From a checkpoint of a small mixture-of-experts model trained on Wikipedia: a variant of Muon for the experts.
Below are experts of layer 7 (counted from 0) of a mixture-of-experts language model. Rows are named router (the router's row for the expert), gate (a neuron's input weights, with its number), up (a neuron's input weights, with its number), down (a neuron's output weights, with its number) and show model dimensions 0-127. Each number is 128 + 32 x the weight over its row's rms, rounded and kept within 0 to 255.
After each expert's rows: "mostly gets" lists some tokens that are sent to it at least half of the time. This comes from a sample of Wikipedia text that the model never trained on.

# expert 9
router [167 124 116 100 104  73 132 157 147 131 144  68 108 152 166 107 237 169 142 175 101 137 134  93  92  78 166 123 167 130 136  87 103 119 122 143 110  92  68  63 143  86 134 114 142 109 131 148 109 144 136 125 130  90 155  73  79 159 184 165 154 136 143  92 119 163  89 151 177 130 123  97 127 105 159 118 140 143 137  80 149 165 117 102 112 162 144 163 150 129 176 167 199 152 117 125 159 130  89 104 146 141  95  93 132 165  69 201  68 126 118 132 115 135  85  93 102 172 105  76 134 128 129 121  82  74 117 116]
gate8 [118 216 153 180 142 133 137 151  96 147 139  33 138 149 117  54 153 156 100 166  94  92 139 179 103 122 128 138 140 172  54 124 129 104 134 145 147 148  96  83  58 124 146 122 128 135 112 133  96 142  77 101 119 140 142  75  80 103 124 164 105 107 126 114 141 151  93 181 159 153 158 157  97 156 141  96 144 121 141 180 109 117 139 125 159 118 123 102 123 167 127 204 162 132 133  60 139 102 126 137 173 121 135  93 146 176 130 127 116 184 195 137 164  96 149 117 125 161 164  37 152 117 154  92 121 134 151 106]
up8 [161 108 137 105 162 121  92 121 190 187 147 123 111 162  96  86  95 150  93 148  71 122 161 100 150 146 130  98  87 106 152 152 103 103 200 137 108 156 168  95 110  70 161 110 167 140 185 101 127 139 192 112 173 113 126 153 138 163 168  89 141 136 119 130 100 105  87 176 173 148 134  63 152  86 146 114 111 142 108  85  73 106  90 168 122  72 193 104  75 107 144 114 153 109  74 147 143 132 102 161 134 190 158 162 132 151 115 108 130 141 187 107 152 148 142 157 123 112 154  59  84 103 110  79 149 123  97 117]
down8 [155  96 165  56 137 103 116 132 214  88 120 159 162 135 111 110  45 118  85 162 132  65 150 129 138 106 149 145  83  87 131 102 213 134 107 157 105 112 152  72 102 151 163 123 154 137 130 129 100 187 135 145  66 176  57 147 106 163 183  80 153 101 147 110 142 156 126 169 127 150 129 155 132 164 136 144 168 117 124 131 155 125  96  78 163  75 165 135 132 128  73 108 175  85 166 128  63 157 135 135 139 137 110 142 117 149 119 129 120  94 203 142 108 143 139 127 104 131 115 134 110 100 125 135  93 100 108 188]
mostly gets: " Co", " M", " Bo", " Ho", " co", " bo"

# expert 10
router [169 161 137 165 103 115 177 177 125 127 179 106 100 115 145 132 153  71 142 203 119 137 186 178 123  27 137 140 111 130 156  98 158 146 138 112 136 130 112 103 196 139  81  72 146 125 152 164  45 136 103  82 153 141 117  97  96 144 148 143 133 127 100 106 134  93 105 143 149 172 105 103 139 139 153 113 117 152  75 132 134 208 111 145 180 150 168 104 111 162 154 152 169 113 184 104  87 126  45 127 100 127 141 110 129 141  67 148 134  84 126 123 103 106 101  74 134 159 110 126 123 157 125 137 137  95 120  69]
gate8 [104  77 133 110 156  75 104 166  96 165 117 129 122 147 124 158  90 137 141 145 153  67  73  86 146 160  78 153 133 123 168 116 103 124 144 115  50 125 105 183 165 148 126 145 132 146 108 174  61 140 136 144 122 152 191 118 173 146 102 187  81 121  89  67 128 127 120 178 134  88 176 158 104 114 136  60 136  89 117 120 150 148 197  30 178 118 156 109  79 130 142 128 100 147 135  71  93 111 144 145 142 163 115 118 139 167  92 105 184 118 155 107 140 169 103 131 124 156 138  76 148 148 132 140 117  90 109 109]
up8 [104 145 179 129 150 124 176 176 140  73  74 118  87  99 111  76  98 157 151 111 117  83 193 127 150 115 123  74 129 102  77  87 182 103 151 141 170  92 155 158 137 140 193 137 148 200 136 128 177 153 148 122 101 100 146 139 136 155 185 149 151 114 103 143 154  89 143  87 163 141 123  79 156 111 129  98 103 187  88 156  97  68 109 128  90 105 191 169 126 118  64 133 140 158 105 136 204 160 130 132 161 149  79 105 132 102 161 123 148  88 152 122 134 145 107 182 122 130 119 116 150 147 103 130  94  85  72 144]
down8 [150 104 159 158 137  93 116  98 118 118 115 118 117 119  68 135  76 123 143 137 163 124 176  79  94  99 139 123 129  58 132 146 154 172 148 152 132 125 170 117 191 115 140  97 123 131 175 160 104 168  78 190 108 109 124  96 137 109 187 110 149 164 135  70 112 145 114 147 110 147 191  98 130 120 124  75  65 110 109 128 162 180 123 123  57 141  76 161 123 111  63 137  32 159  97 127  67 141 185 104 193 147 156 168 155 128 153 158 151 153 156 112 129 124 121 116 139 156 111 138  99 175 123  97 170  86 134 127]
mostly gets: " re", " pro", " con", " de", " di", " Re"

# expert 4
router [154 134  53 163  88  90 102 190 134 132 142 150  89 135  46 154 146 140 140 149 118 173 160 100  72  97 139 164 158 138 148 116  98 167 163  77 169  84  85  95 145 163 140  89 154 131 107 172  85 140  99 108 105  86 178  79 114 135 144 125 156 121 185 109 134 118 160 130 128 165 136 126 166 178 160 174  96 175 137 123 143 134 140 112  80 158 110  84 169 103 204 133 178 123 148  81  88 109 133 143 192  79 114 139 137 179  70 134 133  84  97 151 145 142 169 139 105  78 127 106 135 127 121  97  89 113 118 118]
gate8 [119 189  82 141 142 103 111 183 124 189  36 137 142 125 105  59  71 125 116 129 101 136 173 128 107 199 153  94 101 146 137 134  85 136 156  85 155 134  66 133 146 137 138 107 141 166 115 141 148 140 113 109 103 118  83 130 156  88 108 123 154 110 110 127 128 121 111 141 137 120 157 104  77 143 110 170 129 165 167 161 132 123 141  65  96 147 153 136 181 141 192 140 100 173 136  51 172  56 110 158 153  90 172 105 124 155  45  66 136 150 108 142 167 113 148 117 130 104 113  93 134  70 159 109 120 124 141 117]
up8 [ 67 173 125 144 157 140 138 138 116 115 193 137 113 177  96 108 133  95 128  85  60 160  86 130 180  96 144  91  69 126 143 107 140 131 117 129 190 222 153 141 116 122 120 100 114 151 145 157  94 132 108 185 164 142 145 135 137 120 106 106 143 171 115  76 167 116 127  94 143 166 139 125 128  91 148 140  83  53 148 150 146 159 101 125  96 179  74 122 127 132  87 112 166  71 150 137 136 173  32 131 130 101 129 123 115  89 112 143  79 139 158 125 103  91 118 131  99  87 180 116  92 162  89  85 164 107  77 128]
down8 [105 149 176 158 141 113 152 118 125 120  99 134 117 124 168 108 150 125 194 143  76 109 164 159 120 107 153 168 132  81 112 157 212 148 159 154 117  79 105 114 127 153  68 159 135 142  89 139 148 160 158 200 125 119 107 139 147 137 208 153 139  94 130 129 174 122 142 147 125 116  96 116 139 122 149 116 112 152  78  14 112  81  96 149 113 101  99  99 120  88 130  80 119  80 146  81  54 148 216  79 168 130 147  85 148 124 156 148 175 151 125 143 128 119 140 160 135 102 130 148 181 145 139 136 150  79 146 117]
mostly gets: "ction", " game", " film", " music", "mission", "ities"

# expert 11
router [191 121  93 139 103  97  87 168 147 140 136 122  97 102  62  88 134  91 149 169 134 136 127 112 119 109 162 180 144 149 207  72 152 143 147 112 117 160 116  81 187  69 158  99 178 133 120 179  77 162 109 125 107 149 187  82 147 192 168 206 159 106 110 126 132 165 122 158 145 178 115 151 139 160 145 101 135 146  78 135 161 153 135  81 137 130 128 169 171 126 109 137 143 180 154 111  86  56 132 157 158 120 105 118  91 123 141 132 119 127 153  79 129 155  63  91 123  96 106  85 151 141 109 153  98 103 102 123]
gate8 [102 109  93 136 200  81 139 128 164 195 113 165 109 102 107  95 177  76  69 173 112 164 141 183 135 152 149 146  95 116 165 144  97 112 123 126  93 119 117 101 126 130 157 155 204 145 179 147 106 100 128 120  72 156 152 148  69 131  71 165 122 177 115 134 152 139  95 129  95  88 121 147 112 156 157 139 141 172 142 163 142 140 132  98 152  37 165 184 164  95 100 129 129 120 146 104 117  79  60 162 127 120 102 138  96 140 158 126 167 144 120 117 147 113  67 141 106 184 106 150 139 174 167 146  82 138  75 122]
up8 [132 143 126 151 121 123 143 125 149  76 179 115 139 171 199  98 139 170 102 133 119 154  83 110 151 106 204 129 136  89 130 111 114 143 141  52 153 121 116 168 202 133 134  99 179 125 143 113  75 173 108  94 171 118 121 137 172  93 116 117 132 128 217 138 174  95 179 161 142 113 158 127 141 158 137 181  99 125  85 118 120 124 103 191  86 105 121 106  71 122  87 148 154 131 108 134 117 122 188 127 112 139 120 154 169 156 170 150  85 110 110 147 142  97 152 119  97 148  67 137 126  59 111  99 155 112 188  61]
down8 [131 129 178 146 155 118 101 150 101 189 147 161 128  71 129 177  92  72 129 127 118 160 119 116 136 114 147 115 133  91 147 168  98 117 153 125 172 101 164 164 112  87 174 105 138 139 110 149 128 123 119 126  45 126 138 129  79 132 139 139 135 146 121 149 110  99 105 142 172 226 116 134  84 171 148 147 152  97  71  84  82 145 109 113 147 113 154  88  86 160 144  89 148  41 115 131  89 105  93  95  97 119 132  87 113 142 127 106  85 116 223 159 146  93 102 184 103  79 158 183 145 154 125  84 125 111 152 175]
mostly gets: " the", " The", "The", " his", " an", " a"

# expert 15
router [166 152  60 116 136  92 130 192 163 151 135 123 133  96 118 103  93  83 110 146 138 143 129 176 138  95 128 116 104 203 158 104 159 124 113 168 192 133 108  79 177 127 128  98 178 151 138 159 104 134 128  99 129 132 168 105  68 123 119 119 110 128 104 128 130 144  99 167  81 154 153  55 139 142 128 141 137 203  57 114 158 138  87 130 101 151 166 166  97 139 148 163 142 157 169 114  92 121  61 126 172  63  81 121  92 113  92 137 127 108 147  83 149  66 163 135 118 148 134  53 120 203 105 116 129 114 134  98]
gate4 [124 154  98 109 147  65  95 116 117 129 157 158 146 117 172 115 167 105 101 145 164 108 159 174 126 119 172 142 124 111 100 133  99 118 158 166 190  54 140 116 156 106 162 103 201 122 142 143  95 133  50 132 166  89 158 133 107 168 149  98  78 132 117 175 188 124 135  79 135  96 129 112 137 141 140 137 146  86 172  93 175  82 119  96  67 161  72 141 148 158 153  94 103 109 198  84 133  62 121 141 155 140 101 126 133 121 119 134 149 125 151 128 110  99 122 151  95 152 105 132  78 169  68 116  97  46 154  90]
up4 [114 111 169 149 116 145 126 120 105 143  74 117 131 110 105  96 190 149 159 118 176 159  88 123 136  99 148 135 151  64 133 103  64 204 122 110 171 167 152 117 106 129 170  94  99 127 122 142 180 114 132 152 136 180 174 172 149 127 135 184 151 197 143 124 140 152 181 117  96 140 122 110 166 122 116 113 135 125 111 170 183 104 110 103 119 170 129 112  94 133 178 192 142  66  95 155 146 139 171 128 113 128  97 148  94 109 149 119 152 207 155 112 184  99 123 146 168 107  86 139 106 115 182 111 101 155  41  74]
down4 [136 104 135 146 133  60  87 132 137 113 131  98  63  61  67 113 135 112 120 155 106  94 143  85 107  56 174 131 114 133 154 106 142 166 199  91 140 127 110 133  98 118 135  89 148 145 171 163 113 120  68 137 193 164 194 117 104 118 153 103 158  58  83 122 142 136 155 129 148 145 157 156 146  53  93 154 139 160 134 149 159  89 123  87 163 110  94 131 148  83 210  96  81 114  89 128  66 132 151 176 141 139 192 149 124 114  92 136 133 135 145 126 132 115 169 107  78 102 125 153 133 143 174 121 115 118 160 141]
mostly gets: " he", " ", " she", " who", " ma", "-"

# expert 8
router [158 132 122 129 121 125  84 184 137  80 141 141 154 100  81 124 120  90 157 169 119 134 157 134  98  66 160 126 133 175 108  56 123 177 112  76 174  73  62  97  93 127 137  91 197 107 177 139 107 153 136  72 118 112 193  85  92 147 184 164 115 138 168 122 121 110 114 145 120 148 173 116 197 139 115 120  76 165 116 128 164 148 140  90 127 159 171 130 146 172 185 197 130 123 142 109 104  88 112 159 204  81  98 107 133 115 125 130  74 116 114 107 115 149 124 125 145  86 106  98 152 165 150 128 107  95 136 149]
gate8 [150 214 130 139 113 105  92 204 151 197 164 149 165 139  69 108 101 149 167 181 144 115 128 111 117 178 132  88 111  99 108  98 159 155 159 122 124 123  93 101  87 129 135 110 120 170 131  76 124 105 151 111 109 112 182  87 119 156 100 154 156 130 145  91 165 138  92 125 171  81 166 105 135 123 154  98 134 148 156 142  79 140 164  80 101 160 129  97 101 113 144 237 145 146 152 120 108 128 137 143 142  69 138 162 153 123  93 115 147 136 155  82 176  92 167 116 188 118 143  68 159 159 139 147  78 101 179 110]
up8 [201  75 190 139 200  89 112 158 147 204 164  87 121 123 179 152 109 170  95 136  38 155 115 152 133 153 135 130 134 162 103  90  68 110 152 119 142 115  50 123 149 138 136 127 146  94 130 110 118 123 115 131  94 115 118 150 116 113 150 107 118 140 124 171 115 154 115 128 168 105 120 105 107 165 112  99  86 113 127  94 145  64  79 124  97 122 115 113 125 147 142  57  96 113 119 141 168 140  59 144 135 176  73 122 104  84 103  53 100 124 107 125 124 151 138 128 130 188 131  87 109 106 114 132 115  80 108 204]
down8 [185 142 148  91 141 161 181 163 179 166 160 126  79 166 131 110 103 126 136 105 141  96 120  83  52 112 162 155  76 107 130  70 125 140 181 106 191 129 139  94 180 108 104 131 104  96 138 117  66 134 122 187 125 118  95 124 126 144 152  51 154 135 127  73 109 105 118 114 158 153 129 114 102 109 140 111 101 136 104 131 141 159  64 186  80  91 179 144 153 131  60 101 147 101 148 174 111 176 100 139 128 165 112 199 104 136 152 118 118 119 152 147 170 124  92 133  87 105 106  86 132 150 107 154 178  63 133 124]
mostly gets: " ex", " States", " dis", " India", " Ex", " China"

# expert 14
router [149 157  99 160  81  71 106 160 149 167 138 170 110 114  83  98 101 114 116 168 144 116 170 169 103  90 142 157 110 125 197  94 147 158  53 107 145 148  76  65 175 107 148 100 144 136 114 165  87 155 116 104 185 128 154 121 122 180 178 188 169 162 142 107 109 103 107 165 127 170 146 155 170 148 142  67  84 162  85  76 123 142 145  91 128 174 123 113 180 122 101 165 131 204 118 123 106  87 145 111 172 109 114 121 165 123  70 149  99 106 177 156 131 116  99 132 131 143 142  89 149 133 128 137 144  78  79 139]
gate8 [ 67 192 128 118 143  52 177 167  76 115 168 111 145 147  75  96  89  73  90 151 165  69 100 111  72  50 112 143 132 133 150 109 180  90 157 146 145 134 114 151 114  78 143 104  61 140 123 124  64 133 105  89 101 160 211 150 112 103 118 105 123 104 130 176 165 131  76 166 157 112 123 116  92 135 139 130 173 157 118 113 159  94 143 134 191 147  97 159 151 185 146 141 159 134 126 119 124 113 144 123 146 113 119 147 171 114 111  94  67 190 115  96 109 130 108 157 155 128 136 102 141 142 165 109 125 129  83 108]
up8 [111 125 185 139  68 133 169 107 152 121 180 138 148 107 110 120 159 151 115 142 118 212  91 159  71  79 173  93  94 124 114 157 104 134 133 168 110 156 132 136 146  93 148 125 118 166 124 188  92 144 168  87  86 117 201 157  91 105 162 158 106 127 184 222 154  94 112 165 138 104 121  95 151 131 155  94 169 116 119 112 190 118 158 154 163 182 104 109 144 145  84 110 139 116 166 124 137 145 179  68 151 183 123 128 148 186 123 185 161 124 138 129 173 111 130  89 132 142 131 155 100 133 189 136 107  93 116 121]
down8 [107 138 150  96 108 140 190 114 121 175 166 157 150 109  57 184 167  50 154 142 119 105 151 201 147 133 102  66  83 117 160 127 120 125 167 139 137 136 103 139 149  92  91 118 144  73 136 103 161 126 102 152  76 133 173 183  72 179 130  63 118  84  98 180  80 101 122 169 104 108 137 126 129 181 161 166 157 130 144  99 145 151 122 158 117 133 125 161  89 128  73  74  61 127 128 129  71  68 177 138 114 133 141 109 123 100  93  95 121 129 123 144 187 101  99 141 141 105 156 164 102 131 125 167 113 126 117 120]
mostly gets: "),", "The", " with", ");", " while", "="

# expert 0
router [170 125 127 156  30 113  79 202 133 119  89 105 104 126  86  64 187 126 146 120 149 119 156 115  99 117 191 106 133 169 166 109 134 124 115 136 120 191  92 102 159 130 152  60 176 140 158 143 111 138 118  85 163 101 154 165  87 169 146 180 157 104 123  88 127  85 119 167 146 118  80 113 138 160 148  94 142 166 163  90 149 133 165 162 143 146 141 157 150 159 113 173 136 187 110 117 124  87  92 106 122 156 139  81 126 148 116 181 143  74 104 100 168 157  77 108 120 126 145  83 147 160 102 129  73 101  99 167]
gate8 [138  79 140 171  59 104 117 161 188 112 111 119 118 153 148  87  79 166 112 130 107 146 113 117 157 166 119 136  92 202 103 139 117 141 117 131 123 132  92 173  92 172 172 132 111 124 171 165 128 116  55  79 199  97 201  87 146 137  91 116  63 170 149 137 176 130 155 179  95 100 145 105  87 107  97 159 120 118 154 155 129 143 143  90 144 149 157 146 154 109 149 157 180 116 133 120  69 127  94 125 135 122  97 125 145  74 105 147 160 123 158  78  94 113 142 177 134 140  67 120 106 150 155 104  56 148 186 122]
up8 [110 120 137 168  91  58 114 121 151 186 164 151  86  88 140 114  79 171 155 157  88 190 156 144 156 134 141 125 160 124  98  96 132 132 230  75 147 156  94  99 130  60  69 143 170 130 164 163 149 149 114 149 177 155 113 129 150 185  74 115  95 162 161 163 110  75  98  93 202 147 153 142 141  97 112 119 144 166 125 120 152 156 158 131  79 115 147 172 124 100  86 118 134 139  88 125 150 190  99 128  82 128 144 129 146 122 128  89 147 131 110 158 148  98  83 150 138 167 174 172 129 129  90 114 155  91 137 136]
down8 [141 125 172 141 101 133 104 128 116 153 160 130  95 134  96 100  96  98 126 156 123 148 138 138  97  92 161 114  75 165 106 116 137 168 161 138 109 164  94 128 137 143  95 149  95 149 102 156 143 187 108  92 154 144 150 127  36 107 153  91 157 104 102 117 106 113 147 163 153  82 154 142 163 146  88  87 106 154 160 125 143 137  74 145  93 121 146 214  58 128 142 144  85  83 123 140  83 110 195  94 174 182 122 178 106 132 127 175 158 120 115 135 141  68  79 163 106  82 113 147 150  95  75 106 190  96 190 175]
mostly gets: " st", " pro", " at", " in", " lo", " la"

# expert 13
router [208  80  77 151 147  79 106 155 152 144 139  73  95 102 140 104 138 115 114  95 150 106 170  77  90 101 144 200 107 122 170  47 149 138 145 121 184 116  74  76 153  80  86  95 168  90 113 167  94  86 118  95 173 125 145  96  83 142 161 169 134 126 143 103 117 117 143 154 152 127 108 133 130 157 134 101 102 184  82  61 136 179 111  82  81 128 117 154 118 136 168 135 204 105 116 126 111 137 130 138 121 159 109 132 165 103 127 152  96 110 172 129  74 118 145  80  92 124 111 111  93 107 159 121 103  76 142 130]
gate8 [174  93 145 168 119 109  66 114 195  95 132  65 146  89 128  75 174 152 157 115 148 109  98  80 116 100 117 115  98 104 206 132 104  93 135 148 115 132  50 158 158 131 129  71 122 143 136 148 122  83  83 130 155 130 148 111 101 146 130 187 153  95 100 132 147 168 137 136 119  66 126  87 221 165 133 158  80 153  92 144 142 193 112 114 120  99 134 143  91 137 154 191 130 113 102 131  68 129 116 124 180 141 102 154  97 141 118 112 128 145  86 163 164 121 131 102  93 128 142 108 102 116 158  74 135 123 142 205]
up8 [ 98 114  93 121 122 142 190 204 104 187 153 183 136 176 158 150  88  75 132  64 143 131 152 195 124 127 109 129 116 146  80 125 170 135  75 106 201  92 161 106 106 106 115 179 108 126 117 151 120 149 150 153 157 119 106 162 159 140 133 117 152 143 154 137 107 107  71  95 133 196 171 125  90  95  91 100 164 101 152  88 130 123 154 125 147  88  97 131 109  82  90  85 180 168 153  99 185  86 145 124 106 152 109 113 113 166  87 174 129  80 135 108  78 116 155 153 112 158 133 141 106 143 135 186 164 116 136  73]
down8 [104 137 106 166 130 116 149 147 149 155 173 113 131 152  82 155  93  97 169 169 117 168  98 109 133 102 102 161  89 106  68 128 157 146 173 103 141  99 161 117 105 159  83 144 126  95 110 122  97 132  91 129 170 114  94 145 142 143 145 113 141 162 117  82 156  88  80 110 140 204 149 129  81 164  95  80 154 138 122  89 157 130 158 145 100 150 120 117 189 127 149  97 164 200 187 131 106 100 217 105 132 107  82 143 132 196 128 165  99  98 180 113 140  83 128 170 132 145 132  71  71 138 127 186 115  64 100  96]
mostly gets: " S", " J", " H", " T", " Th", " K"

# expert 12
router [163 128 125 151 121  77  98 190 109 111 133 172 145 146  89 120 158 143 146 138 119 150 133 108 127  78 138 168 165 150 192 108 135 137 142 120 133 135  78 108 140  70 169 146 117 131 150 176  37 169 106 105 182 121 141  72 130 148 108 187 115 135 151  62  72  87 132 169 110 156 107 132 179 148 150 179 123 158 102 116 177 168 186 101 170 139 127  95 114 100 137 145 119 148  99  93  50  78 129 128 191  93 117 136 113 172 126 170 117  54 119 113 136 180 136 114 141 137 158  95 139 166 142 113 113 102  84 108]
gate8 [ 95 185 106 112 162  65  78  96 144 142 142 118 146  85 138 158 166 178 119 160 123  97 155 189 108 171 119 112  59 115 108 147 106  89 165 144 117  12 106 126 136 127 131 148 136 111 178 122 118  81  90 115  92 129 142  82 152 170 100 204  79 114 143 102 119 167 119 143  86  92 130 153 144 109 131 186 145 126 113 162 143 101 212  84 123 144 195 126 124 120 128 141 121 169 139 139 127  81 117 127 144 101 212 157 172 117  61 104 150 117 154 116 126  83 150 137 115 102 132 124 124 136 153 119 101 146 138 117]
up8 [122 140 123 147 138 100 198 166 113 106 175 120 109 111 102 125 101 145 144 152 101 128  99  91 116  67  79 133 132 155 100 175 140 181 119 136 140 104 150  96 156 132 130 158 158 110 142 103 159 148 147 120  88 146 106 113 145 137 114  76 212 145 157 128  62 104 133  80 166 136  66 118 121 124 176 129 127 152 142 124 154  80 150 140  89  97 112 142 108  81 139 115 195 114  57 106 103 185 151 139 152 123 145 153 125 131 231 127  96  84 115  59 118 146  84 120 102 169 121 123  81  30 165 120 113 131 147 109]
down8 [161  96 103  75 113 125 157 106 145 142 125 190 136 119 123 143 134 109 143 108 173 104 179 125 101 107 137 155 125  56  83 123 187 220 159 136 176 137 150 127 140  89 133 134 118  87  94 199 117  79 127 124 177 164 117 169  76 113 143 137 150  80 123  86 169 156 118 102 140 133 124 123 133  79 171  82  86  89 116  57 154 167 119 150 106  91 101 138 184 130  66 106 102 133 138 116 109 130 197 145 129 122  92 152 152 179 146 112 122 105 150  75 128 128 113 152 125  93 143 135 167 144  84 155 157  56 156 174]
mostly gets: " had", " has", " been", " have", " would", " made"

# expert 3
router [175 169  96 137  93  64 146 152 152 155 165 146  93 168 105 118 183  60 115 160 119 185 196 165  78  89 152 148 124 196 146  85 134 167 169 112 142 111  63  89  98  76  80  86 128 139 131 146 142 165 111  73 159 141 184 104  56 146 114 151 117 139 113  79 147 111 169 138 115 191 129 100 196 129 117 129  79 111 121 117 133 108 169 109  72 135 119  93 162 173  96 146 156 113 131 112  95 122 100 138 177 117 118 131 106 141 105 151 110 118 136 143  76 136 136 104 107 105 124  96 139 147 181 146  90  99 143 160]
gate8 [157 129 140 141 160 103 158  86 131 161 132 164 180 153  98 123  82 118 106  66 127 169 172 113  79 112 140 163 135 104 101 103 121 123  85 100  99 134  86 108 137 112 125 168  58 109 115 141  86 106  92  79 137 157 154  86  77 149 106 117 144 155 105 154 177 203 164  88  64 114 135 149 109 127 132 143  99 150 126 153  96 128 144 108 107 166 153  92 124 106  61 130 163  59  94 138 137 102 137 130 172  96  93  94 111  90 138 181 160 162 129  59 123 186 204 150 158 174 110 109 135  76 101 149 108 121 174 146]
up8 [145 171 139 150 119 134 113 125 126  59 180 114 155 137 191  44  98 101 114 170  87 110 139  88 148 132  72 177 149 142 141 129 139 121 147 150 106 133 162 183  68  81 145 137 135 142 151  97 125 107 121 156  85  88 100 125 125 131 112  76 125 191 100  74 114 109 152  84 117 125  95 108 134  97 115 166 100  74 101 128 108  94 100 187 172 164 109 176  92  89 110 141  90 112 106 105 137 144 111 100  92 112 107 173 110 109 106 151  66 165 104 151 145 101 169 139 189 172 125  89 193 208 129 123 136 144 101 122]
down8 [ 91  69 114 123 111 167 145  89 143 161 125 166 164 146 173 153 147 147  92 146 127 144 164 120 160  99 102 121 164 153 136 123 148 123 115 129 100 153 168 159  35 161  94  69 134 126 120 112  77 172 141 163 135 137 143 102 172 165 104 166 155 155 111 157 159  83 144 107 133  83 152 136 134 157  61  93 153 129 106 196 147 151  90 117 154 149  94 127 155 178  46 129 131 138 160 124 170 181 118 123  67 117 123 144 126 172 158  67 168  97 157  85 165  71 182 148 155 112 147  90 126 182 162 132 128  83 105 135]
mostly gets: "%", " $", "(", " (", "_{", " Location"

# expert 2
router [152 151 103 184 138 106 148 159 144 135  70 182 109 105  90 154 155 118 192 151 123 153 130 133  76  73 124 187 149 131 133 140 115 135 121  73 211 151  78 117 170  94  96 139 122 131 131 185 126 114 135 125 146 129 176 126  83 131 123 133 177 106 127 171  87 140 135 149 112 162 106  67 192 150 153 105 154 204 142  86 144 127 156 132 181 167 108 103 155 119 152 139 153 121 174 128  81 155 101 115 168  84  67 141 131 142  99 183 177 114 121 128  98 164 130 105 131 170 143  93 118 178 162 119 104  59  87 144]
gate4 [116 135 161 197  87 150 146 161 108 185  94 131 175 108  91 103 128 108 154  58 109 150 124  91 180 126  95 125 148  63 111 178 104  89 176 161 153  89  99 118 115  86 120 102 135 183  92 152 124 124 147 102 108  98 129  77 110 161 130 174  88 133 156 164  95 112 144 174 122 152 136 111  99 117  82 183 103 171 100 122 160 135 129 178  57 172 133 182 160  93 116 160 111 123 156 114 164 178 143 158 130  67 157 127 133 123 116 122 156 110 124 144 146  81 122 104  99  52 131 101 149  67  66 122 125  91 143 156]
up4 [133 137  88 142 143 112 130 150  74 120 127 142 163 124 166  87 111 138 207  95 142 150 115 121 131 216 115 140 125  99  89 152  78 115 101 158  90 101 135  92 127 123 168 122 108 113 163 140  70 163 122 102 110 137 192 145 129 103 200 144 104 166 107  46 143 143 120 165 186 122 157 134 139 113 190  96 120  87 144  91 142 167 149  91  44 153  90  86 126  87  97 176 126 152 166 109 138 157 178 156 177  68 129  76 146  77 169 127 136 155 125 167  99 165 118 130 116 167 115 145 133 112 101 140 106  90 114 135]
down4 [155 131 115 123  95 134 133 119 110  53 142  86 132 132 104 107 162 100  77 204  59 103 162 136 111 100 184  94  95 178 201  27 111 129 126 125 145  91 128 155 130 127 123 154 125 164 143 176 102 193 119 153 140  98 126 124 112 136 184 162 177 116 137 132 121 130 140 109 121 104 143 208 145 156 138 141 134 125 110 144 105  85 135 107 149  94 165 137 126  74 188 137 163 131  91 143 105  61 175  83 165 147  88 109 114 103 119 117 145  91 134  57  92 120 135 123 112 129 127 176 110 137 152  69 101 174 123 154]
mostly gets: " free", "See", "\n", " Location", ").", "et"

# expert 5
router [161 136 124 151 128 107  97 158 167 117 157 112 119 145  66 192 165  94 111 152 107 169 163 117 127 112 159 169 192 186 158  66 149 130 148  96 156 117 119 138  84 118 192  89 161 136 108 180  75 115 123 151 105 142 131  83 125 173 128 163 143 140 153 143  86 144 132 180 137 159 142 130 171 203 174 164  97 167 104  71 163 155 115 158 156  92 124 163 167 153 172 174 169 109 178  65 106 163  89 121 157 105 112 150  82 142  79 174 108 146 109 118 132 130 119 104 133  95 142 125 133 107 168  89 102  80 100  87]
gate8 [ 95 138 153 122 147  86 176 144 174 139  81 130 156 184  71 109 102 140 122 141 103 156 163 140  90 122 128 142 169 154 112 137 163 151 130 112 138 173  89 125  93 131 116 125 178 153 163 144  91  68 135 101 102 160 124  95 204 127 116 165 165 179 191 113 125 151 118 177 107 150 107 144 103 159 122 135 148 139 143 177 138 129 110 117 134  71 128 148 168 146  93 128 213 155 155 144  97 157 171 180 144 107 123 111  72 156 127 143 133 189 134  61 160 146 128  35 123 171  66 111 144 105 133 183 115 143 156 174]
up8 [141 154 128 175 169 129 132 151 105 140 199 127  95 163  96 112  84 185 132 107  77  69 117  88 130 156 159 143 162 152 107 125 126 154  83 111 134 149 168 170 202 105 175 163 105  90 154 113 130 138 174 110 117 180 161  99 157 143 163 125 125 115 162 159 130 162  96 151 177 102 122 101  96 113  86 106 134 123 139 109 148 103 127  93 143 117 136  78 130 125 114 116  77 114 130 111 117 174 117  81 151 183 126 126  84 189 152 146  94  66 136 174  96 138 171 105  89 127  69 125  81 176 140 164  82  42  98 171]
down8 [164 124 193 114 158 106 153 131 139 166 144 129  78 137 105 124  71  90 129 165 112 113 105 155 101  57  94 156 124  69 160 136 134 114 146 135 114 117 182  98  98  85  92 154 197 180  76 116 125 170  54 133  80 101  58  90 100  97 131 129 108 182 136 123 109 111 108 147 117 130 112 152 119  95 181 131 124  69 119 169 109  98  96 159  57 178 104  78 115 139 128  83 120 144 171 122 128  77 111  96 129 109  83 125 122  83 101 133 131 125 151 100 111 160 130 180 184  85  90 132 153 160 121 142 157  71 131 139]
mostly gets: " So", " Ne", " so", " me", " can", " Pe"